config = dict(
    hidden_size=128,
    num_key_value_heads=4,
    head_dim=32,
    optimizer='adamw',
    schedule='wsd',
    decay_fraction=0.92,
    decay_shape='linear',
)
Below are experts of layer 2 (counted from 0) of a mixture-of-experts language model. Rows are named up (a neuron's input weights, with its number), down (a neuron's output weights, with its number) and show model dimensions 0-127. Each number is 200 + 40 x the weight over its row's rms, rounded and kept within 0 to 999.
Before each expert's rows: a language model's description of what the expert responds to. This comes from a sample of Wikipedia text that the model never trained on.

# expert 50
It responds to: Second pieces of words and names after an initial L, W or J, such as L-in-ks, W-est-phalia, L-ater, W-he-els.
up1,210,210,182,213,189,75,215,216,196,211,226,151,175,220,216,176,210,206,198,149,248,155,239,171,151,169,142,189,216,170,199,212,217,295,276,267,138,232,153,234,171,205,144,184,193,265,204,166,240,194,245,215,180,203,217,191,203,226,161,235,186,179,121,109,172,216,220,186,253,238,221,172,222,193,151,229,228,173,157,212,138,241,201,251,193,189,200,180,183,220,264,177,217,208,212,160,184,273,182,192,125,234,179,240,186,141,283,212,234,170,257,168,258,175,229,161,194,154,246,287,168,247,177,145,312,226,260,191
down1,225,228,272,205,166,267,213,251,196,220,144,180,228,239,197,230,254,233,113,107,245,197,171,263,141,176,138,156,159,180,267,231,191,237,200,133,274,158,214,236,237,219,181,171,133,212,242,150,134,183,142,231,132,155,193,197,224,184,203,209,270,221,147,179,221,169,194,227,174,277,184,200,192,197,219,128,204,203,227,226,269,216,195,231,241,198,212,223,158,254,114,239,219,212,198,176,207,200,242,199,267,235,167,195,197,190,250,238,137,227,152,199,225,197,256,224,171,231,196,190,191,175,192,206,135,140,87,210

# expert 61
It responds to: Numbers and spaces opening table rows after a pipe, such as years "19"/"20", rank numbers like 66, 34, 255974.
up1,192,164,147,231,202,180,161,159,206,228,248,251,163,183,203,186,166,271,168,234,221,163,192,95,239,149,228,169,191,186,165,197,187,233,161,203,200,128,174,190,187,290,175,186,219,204,213,176,148,154,267,253,202,143,255,231,169,248,266,271,211,204,209,189,159,136,231,211,209,148,215,139,242,176,145,226,217,241,158,171,208,196,264,222,194,107,258,183,162,267,237,254,269,171,175,185,178,226,208,212,150,249,183,165,273,98,244,179,217,236,219,223,175,151,206,236,275,166,171,281,217,201,203,174,177,229,235,202
down1,176,257,185,222,176,261,186,173,201,211,228,215,299,184,200,187,202,144,158,217,178,250,192,213,265,167,226,191,222,162,118,137,113,174,226,201,231,224,192,169,189,188,238,154,175,240,140,268,181,217,254,163,121,189,208,143,219,225,267,186,232,166,174,185,242,265,184,230,219,223,243,187,214,147,156,131,169,171,184,205,117,211,222,173,190,221,172,206,228,244,198,227,159,156,234,225,233,236,226,288,259,145,170,221,192,157,125,229,309,182,209,151,179,198,218,266,200,279,198,255,260,169,207,248,163,183,154,185

# expert 13
It responds to: The piece "in" inside words and names, as in Sag-in-aw, unf-in-ished, bio-in-formatics, plus "single", "ex", "fin" and closing parentheses.
up1,257,139,188,245,196,220,208,193,183,147,185,213,210,196,206,215,235,230,156,173,206,160,181,146,214,192,122,145,192,182,177,207,206,228,226,157,177,169,159,257,212,209,137,196,154,219,167,188,155,191,130,249,173,215,200,239,188,224,187,269,191,209,234,204,216,219,272,124,242,185,180,183,295,246,176,194,190,240,190,183,254,210,185,200,322,178,203,218,262,214,206,216,227,216,212,132,245,208,161,248,110,266,177,166,229,165,240,228,183,309,134,198,182,233,138,301,226,262,144,114,235,256,180,189,173,217,214,202
down1,214,251,223,153,168,177,254,129,216,160,72,180,225,194,206,190,200,176,212,199,219,135,179,152,211,146,194,225,172,181,191,237,241,161,210,234,171,178,222,168,166,145,227,173,180,253,225,218,147,224,236,291,169,141,202,219,219,246,191,150,217,253,228,176,222,214,164,169,174,276,263,174,184,171,277,173,166,180,170,199,208,247,308,180,172,190,189,187,195,206,128,227,208,123,284,244,198,249,218,165,185,206,259,211,243,106,235,180,167,186,213,238,212,243,230,150,262,230,260,191,186,290,171,188,155,157,187,220

# expert 35
It responds to: Pronouns, verbs and headings in biographies of players and professionals, such as He, His, career, served, graduated, footballer.
up0,180,204,230,209,205,195,168,194,157,197,224,282,225,198,149,136,238,219,116,263,173,224,215,204,226,195,190,193,105,190,214,212,264,145,209,245,157,199,205,156,288,179,188,152,205,135,165,191,214,180,266,211,175,144,151,214,145,215,173,214,144,176,186,252,194,185,202,244,209,184,199,166,130,192,145,239,269,132,248,206,186,209,244,254,259,202,318,140,142,196,265,199,176,192,238,199,168,163,176,179,204,222,207,178,173,178,235,239,199,259,137,135,189,166,139,190,240,220,175,220,270,216,229,285,221,199,184,282
down0,127,161,111,256,207,211,178,184,202,170,168,191,215,170,170,224,147,230,217,246,180,199,213,244,175,247,232,177,168,247,213,217,155,189,172,118,235,233,250,198,153,191,217,218,221,171,236,212,169,277,209,164,218,235,220,195,198,251,230,202,249,159,297,133,274,192,231,166,204,210,206,227,276,161,149,231,165,323,139,270,196,242,154,166,137,262,182,210,217,243,121,187,241,226,232,196,181,191,155,147,285,169,222,172,199,200,207,163,249,136,212,178,181,88,231,177,178,220,158,170,180,201,173,190,198,173,185,211

# expert 6
It responds to: Hyphens and digits inside ISBNs and codes, list-leading dashes and pipes, and publishing words such as published, novel, book, wrote.
up1,196,257,128,258,145,156,230,171,217,191,178,167,137,230,229,221,258,196,178,151,208,189,223,164,188,144,175,164,216,184,214,150,180,290,251,188,136,288,186,270,188,248,108,174,200,220,152,213,177,152,170,259,258,212,241,232,179,243,223,230,300,152,126,248,212,120,227,189,202,180,212,190,241,232,138,241,223,189,156,204,171,224,164,176,221,211,213,187,245,255,197,145,172,192,194,185,155,216,178,223,188,189,194,217,267,132,242,279,266,184,238,275,248,212,194,215,187,158,146,210,149,165,236,212,170,197,206,255
down1,282,275,184,240,238,228,192,191,188,192,268,173,237,179,257,189,109,115,236,175,118,175,204,204,261,165,159,235,215,205,206,205,208,216,184,159,160,240,149,248,229,174,254,233,129,312,147,205,201,300,183,209,205,180,250,223,242,197,236,156,170,184,229,167,224,200,207,201,153,205,194,234,250,196,180,90,156,125,162,183,148,237,211,210,190,230,211,190,132,257,201,204,129,153,231,213,216,188,190,198,218,148,143,232,227,182,210,244,163,141,262,192,250,224,207,261,178,160,177,166,167,205,229,219,159,220,177,230

# expert 34
It responds to: Prepositions fixed by a preceding verb or phrase, chiefly to, of and by, as in referred to, according to, inducted into.
up0,223,220,251,176,188,228,274,215,161,168,223,186,176,189,116,245,216,207,125,269,164,218,187,169,211,144,176,237,171,251,235,278,291,236,209,304,183,228,182,183,241,185,223,161,218,142,187,279,122,176,148,175,176,154,189,241,217,224,247,240,182,193,177,156,188,229,215,186,209,221,247,189,137,167,133,258,207,92,237,236,183,192,229,280,224,171,214,239,231,138,213,247,173,164,185,153,164,219,133,205,231,258,224,253,171,172,223,185,191,197,182,261,190,166,189,229,201,199,170,224,214,245,170,110,182,195,226,148
down0,222,218,168,225,217,147,166,154,228,99,228,249,130,122,207,199,227,231,202,146,256,144,193,177,192,184,236,189,213,243,200,171,203,128,227,172,244,210,206,146,156,226,228,112,229,175,162,139,218,156,162,189,195,144,243,202,190,155,218,247,208,162,212,200,280,234,210,176,167,210,145,240,200,199,190,183,165,196,270,175,129,234,208,138,171,193,247,230,247,177,104,149,122,217,258,220,220,252,285,189,199,212,293,184,256,203,160,219,237,207,227,206,221,218,177,259,259,227,161,161,201,253,249,234,187,235,246,234

# expert 21
It responds to: Month names in dates, plus the following space or comma before the year, such as "16 June 1955", "April 24, 2010".
up0,180,236,188,198,193,256,232,236,238,174,180,226,227,200,180,156,249,257,144,206,211,227,170,250,218,205,192,270,178,232,170,168,193,158,207,183,223,269,224,142,233,89,209,200,199,193,167,224,153,252,149,301,120,148,155,203,229,252,169,314,170,143,165,214,287,149,216,190,173,174,267,192,225,185,236,210,176,181,232,186,262,221,180,227,246,212,204,172,150,196,156,262,204,229,216,198,102,230,132,202,259,200,160,179,169,170,233,171,177,173,233,228,202,221,211,214,220,197,117,124,195,221,253,164,244,244,156,181
down0,203,219,218,202,223,230,190,208,190,216,175,229,204,184,147,170,123,236,247,229,147,251,215,158,204,169,192,197,255,204,149,249,106,179,143,158,266,250,171,178,127,273,171,176,131,215,242,203,154,158,225,214,289,204,165,228,185,165,170,183,200,148,180,247,256,184,240,225,221,147,236,200,215,143,225,219,176,198,228,129,255,237,197,175,190,219,167,239,153,250,242,119,196,211,258,190,161,252,253,194,173,166,173,243,164,262,214,246,223,156,74,213,205,213,186,138,231,233,262,249,209,203,162,210,253,196,268,161

# expert 22
It responds to: Prepositions, mostly in, on and at, that introduce places or institutions after a noun or verb, such as Study in Princeton.
up0,208,260,171,216,172,232,250,226,149,189,227,202,203,188,198,144,177,184,175,222,143,191,217,224,230,85,226,188,199,221,249,279,265,249,270,269,173,244,212,103,292,164,183,185,214,138,171,183,277,179,238,223,195,200,180,266,214,161,196,232,157,216,155,189,214,192,186,200,249,148,226,217,171,166,141,224,191,82,264,269,180,210,210,222,233,161,189,144,180,217,227,269,243,165,213,187,187,160,151,214,167,121,180,240,245,214,230,235,186,229,116,256,146,179,133,206,157,192,168,189,188,220,213,190,233,185,203,203
down0,310,201,176,244,213,242,179,206,156,143,129,226,165,263,197,217,172,191,213,142,191,202,201,138,218,172,208,134,138,225,206,175,242,197,184,240,181,205,237,224,260,136,69,195,287,161,180,282,261,195,176,176,131,193,140,237,166,125,274,262,186,173,205,128,217,226,187,153,208,172,194,171,204,183,201,238,199,161,257,194,202,203,177,144,201,194,179,214,200,201,177,185,215,201,145,203,236,201,244,171,264,176,241,209,162,213,205,218,257,223,167,217,164,291,186,209,204,280,238,163,184,214,259,203,204,162,279,215

# expert 53
It responds to: Inner pieces of longer words and names after the first syllable, such as Cal-g-ary, con-greg-ations, C-ryst-al, sub-mar-ine.
up2,198,180,153,213,222,189,186,159,175,221,205,154,143,168,224,199,214,143,156,189,170,247,197,185,193,213,137,215,199,225,223,224,165,221,237,249,203,175,130,193,255,159,196,199,206,192,192,263,245,117,226,217,215,119,172,230,195,168,143,128,191,190,166,185,215,230,205,268,148,234,172,155,263,194,232,220,135,125,185,203,282,192,250,173,283,151,210,203,246,263,271,129,167,190,266,187,109,206,284,219,173,266,183,173,181,262,220,192,191,162,256,215,133,252,168,214,174,224,216,101,181,225,240,202,203,185,205,263
down2,212,224,194,235,217,238,195,222,196,237,159,194,291,243,174,190,189,194,173,203,218,211,189,233,145,155,156,196,186,163,186,176,191,142,217,226,184,235,151,253,258,228,244,122,251,174,234,204,199,217,281,224,190,190,312,196,181,182,89,183,148,259,162,184,156,190,189,151,201,150,288,217,142,160,170,151,186,259,180,156,136,181,205,226,262,229,199,290,226,251,213,133,162,118,219,190,151,182,231,192,161,205,219,157,256,211,174,257,242,264,171,200,175,223,203,162,190,174,229,229,101,256,201,200,201,236,194,231

# expert 11
It responds to: Space or number right after a date dash, "on", "to" or degree mark in dates and coordinates, such as 45°, 37″N, July.
up1,225,236,114,164,159,179,183,208,176,233,160,183,129,170,209,242,198,256,119,151,288,198,212,110,229,237,221,207,163,199,213,166,213,217,204,203,139,172,222,217,214,277,147,259,199,242,282,228,259,201,194,187,169,261,177,250,199,221,155,224,170,167,169,177,233,138,249,221,212,211,238,142,183,222,169,226,239,196,194,164,241,234,230,134,203,155,200,157,279,232,239,217,219,271,203,148,161,177,160,240,156,185,148,284,197,158,262,196,181,182,197,200,231,239,196,172,259,227,198,282,188,173,179,178,180,287,237,271
down1,196,187,195,252,186,201,245,255,186,214,174,217,137,212,75,144,243,198,220,195,245,171,209,203,212,125,255,213,146,157,179,211,246,198,188,195,190,223,225,257,210,215,236,197,204,198,176,249,171,166,167,201,156,169,163,179,160,99,210,113,206,292,192,198,237,151,280,211,228,169,184,184,236,208,230,249,183,194,154,257,145,229,181,272,161,195,156,221,238,269,188,208,214,195,260,255,222,162,223,271,193,220,177,183,131,185,210,179,190,223,179,221,235,234,284,128,206,156,168,178,197,204,153,230,153,156,114,288

# expert 15
It responds to: Word pieces right after an initial capital letter in place and personal names, such as Lisbon, Landsberg, Somalia, Cousins.
up2,246,226,196,182,258,220,172,181,238,176,170,192,229,164,222,154,241,281,154,251,217,228,187,279,162,195,134,209,115,243,207,177,207,189,245,184,220,154,224,199,198,170,213,123,209,210,177,187,271,174,191,276,178,205,259,187,175,183,236,129,241,196,280,257,199,159,165,192,162,183,189,193,207,164,167,163,200,207,224,188,194,176,189,201,275,195,170,272,258,236,211,206,148,153,173,139,178,114,162,233,227,215,151,240,219,225,175,223,192,218,181,237,169,139,211,271,161,290,178,188,310,168,211,182,95,252,169,235
down2,241,244,132,171,237,196,249,220,188,88,204,200,217,198,174,192,192,186,123,217,202,197,225,175,207,244,149,153,201,229,189,142,196,225,196,155,188,217,274,180,146,186,209,191,162,192,235,248,171,212,257,195,201,246,157,227,196,228,183,261,194,131,173,279,263,197,177,191,188,182,171,184,113,184,200,209,218,224,272,202,184,204,307,162,224,212,153,189,203,212,207,221,175,139,215,222,197,136,149,249,207,141,155,157,195,215,216,159,252,132,233,152,166,215,250,255,123,256,247,216,178,202,245,246,161,341,195,220

# expert 38
It responds to: Short inner pieces after a first letter, often ending in k sounds, such as p-ock-et, B-ak-ewell, h-ang-ing, y-ard.
up1,196,231,199,201,190,134,158,189,219,212,171,191,146,202,183,207,208,274,92,189,197,181,116,220,186,184,249,185,212,186,258,223,233,220,188,207,134,219,193,266,168,264,211,145,157,184,226,244,194,222,218,259,168,221,224,235,201,278,178,235,194,178,167,214,201,230,250,228,250,169,193,108,253,217,204,194,245,203,250,249,159,272,170,229,231,235,179,154,227,281,140,219,167,123,165,190,241,204,177,267,170,238,129,136,195,149,277,172,255,157,175,251,189,119,238,174,189,199,144,203,184,195,137,201,131,189,260,206
down1,210,140,244,200,200,212,215,227,186,172,248,204,132,219,265,200,259,179,190,114,201,250,251,186,228,280,104,82,200,223,223,191,220,230,159,213,208,180,142,170,139,255,213,216,144,205,185,214,174,172,212,205,217,248,135,173,221,141,194,284,198,170,256,167,216,273,216,176,201,183,214,160,187,207,190,154,236,191,275,191,208,228,221,221,232,212,236,185,115,265,241,235,159,203,149,240,182,284,214,208,187,194,202,143,202,173,239,169,257,86,232,191,168,159,235,200,204,271,163,193,221,153,179,227,182,133,205,216

# expert 48
It responds to: Word-internal vowel-plus-consonant pieces after an initial consonant cluster, such as sm-ok-ing, disp-oses, sc-ar-let, d-raft, Med-ium.
up1,249,146,170,207,142,172,186,253,145,155,188,214,110,212,235,183,216,165,139,158,202,188,195,141,250,155,262,165,148,262,209,202,210,157,217,152,154,197,234,221,212,239,157,217,234,176,244,236,260,182,192,214,201,253,238,216,265,221,235,207,225,172,254,175,211,155,229,205,198,172,167,163,167,198,160,124,186,138,135,143,265,183,193,233,214,212,197,138,207,242,187,315,197,203,133,155,144,256,218,291,180,215,219,221,179,183,218,211,211,190,188,209,182,227,244,237,244,216,181,260,173,143,133,220,167,160,282,291
down1,181,275,205,254,131,209,200,197,180,214,208,143,200,217,201,155,198,199,187,139,247,261,248,256,112,169,162,192,176,110,166,166,139,160,154,118,244,189,217,237,234,207,243,198,167,205,209,216,159,146,142,165,206,147,253,253,258,206,171,196,153,253,274,233,182,197,248,143,231,329,193,155,278,202,261,199,228,170,198,227,205,258,186,245,216,179,199,219,211,180,112,184,196,167,231,174,209,217,274,207,158,228,233,191,241,198,223,226,225,120,231,176,247,193,215,187,201,216,207,235,179,138,222,176,125,202,198,230

# expert 49
It responds to: Prepositions after verbs like "aired", "went", "released", such as "on", "to", "at", plus TV, broadcast, network names, and Japanese kana.
up0,173,178,221,226,205,164,198,236,142,211,162,216,217,181,172,169,190,221,246,186,169,196,196,193,166,148,166,258,198,102,256,166,282,162,228,187,129,264,186,232,293,160,173,221,195,143,217,182,225,266,135,219,193,163,120,229,223,161,222,234,179,143,199,191,236,263,204,220,242,215,217,156,247,149,218,163,228,173,188,239,155,258,167,203,249,219,211,239,218,155,220,236,227,173,203,168,126,212,104,194,164,291,185,171,159,175,276,250,186,236,144,141,147,265,189,234,255,172,211,162,262,238,231,243,194,225,243,201
down0,167,231,217,221,205,189,291,192,230,177,203,249,193,184,184,228,228,268,248,213,179,212,175,195,195,186,172,221,135,208,279,240,211,170,209,215,81,169,203,245,130,113,182,138,272,175,164,228,159,117,201,249,226,201,198,254,269,180,185,188,256,216,165,204,258,160,142,131,199,162,171,173,151,214,274,243,207,155,201,201,218,233,204,155,202,168,184,222,266,180,130,178,206,193,182,188,245,289,184,203,132,173,224,179,249,273,266,238,225,196,189,170,132,205,207,145,190,193,135,255,222,208,157,157,247,225,203,210

# expert 24
It responds to: Forms of be and similar main verbs right after the subject, plus in before dates: is, was, were, been, remains, in 1639.
up1,200,168,145,301,191,245,169,161,268,120,184,166,210,144,228,180,262,266,234,179,265,207,209,205,222,191,197,175,173,184,204,166,228,191,151,240,153,135,193,250,203,275,130,236,185,234,146,209,135,206,114,214,209,228,275,195,231,234,175,268,154,160,212,229,172,104,268,212,131,187,208,133,221,173,165,190,155,183,241,225,234,188,151,187,234,147,185,185,221,262,197,235,221,206,188,159,153,206,188,238,149,253,188,158,258,187,242,254,198,148,196,277,236,204,225,157,239,247,176,174,193,229,247,152,218,226,221,180
down1,192,194,304,216,152,144,181,221,217,201,179,225,269,219,256,191,167,109,158,226,144,190,189,164,200,148,87,211,166,132,194,203,228,179,212,174,164,187,161,227,222,224,161,157,224,208,191,202,170,140,191,283,207,130,221,208,168,241,163,186,197,256,215,172,214,219,194,177,245,269,205,204,166,238,222,212,243,222,213,222,143,229,201,207,253,231,191,233,144,175,267,279,174,161,231,214,223,175,315,163,205,131,215,161,210,203,184,197,121,263,243,201,197,190,205,204,283,216,188,190,209,162,217,199,105,197,207,295

# expert 32
It responds to: Consonant-vowel pieces inside a word after its first letter, often in Latin or scientific terms, such as c-iv-ic, c-ryst-al, g-ang-liosidosis.
up1,157,206,169,162,230,167,209,129,237,238,219,239,167,184,195,211,178,254,157,155,239,125,125,128,212,147,202,173,227,213,156,216,141,271,152,200,198,209,213,263,211,236,169,197,164,223,244,252,177,198,131,164,142,267,224,284,269,276,216,175,200,149,208,233,227,266,247,163,191,206,218,170,316,192,181,228,201,232,248,212,182,222,165,190,210,227,214,156,259,210,197,158,209,207,148,172,148,243,230,239,188,197,261,183,183,196,221,249,215,158,236,201,152,238,222,171,276,130,203,205,166,198,169,188,106,178,265,249
down1,223,211,215,208,179,139,275,191,201,219,142,227,220,233,190,169,270,128,158,200,205,208,141,215,173,174,205,192,166,161,178,183,204,244,231,219,244,280,211,213,148,260,235,208,181,263,174,242,143,271,226,241,135,193,217,247,195,176,139,167,153,198,194,210,124,111,221,214,226,189,232,225,261,152,205,204,190,147,191,270,223,253,171,197,190,194,189,261,266,166,192,182,166,138,208,183,196,201,170,194,264,249,158,240,221,84,139,143,207,138,178,205,199,280,182,219,259,265,176,167,135,182,208,235,237,258,163,185

# expert 55
It responds to: Middle pieces of proper names after short capitalised starts, like Gr-ap-evine, Le-op-oldstadt, S-of-ía, plus table-row pipes.
up1,189,190,143,205,239,252,163,177,259,140,220,175,158,236,154,157,262,204,238,146,217,222,183,171,153,149,223,220,228,199,142,194,226,243,172,214,103,208,170,174,291,190,174,197,178,232,194,198,165,161,192,199,184,276,283,179,231,169,198,197,205,253,162,224,221,143,178,177,187,198,203,216,221,140,173,236,182,175,246,245,162,213,268,173,199,196,225,162,255,240,250,243,130,171,258,178,218,260,151,307,221,182,187,238,196,189,247,184,250,195,236,268,148,224,193,139,194,247,150,179,115,115,203,165,264,263,214,230
down1,212,250,150,183,148,250,222,263,211,195,163,181,123,184,250,153,227,228,196,87,154,159,258,235,183,226,270,160,160,196,233,248,162,216,180,143,149,228,185,217,223,174,154,212,202,194,140,217,222,194,215,197,141,211,196,243,321,296,269,138,161,184,195,276,167,222,196,180,189,224,241,238,266,236,226,175,221,140,216,244,174,191,129,181,204,226,232,196,225,202,264,220,221,191,224,142,118,184,200,214,210,171,135,143,186,204,206,182,191,167,160,199,232,204,199,209,100,248,185,198,234,195,271,158,214,230,219,181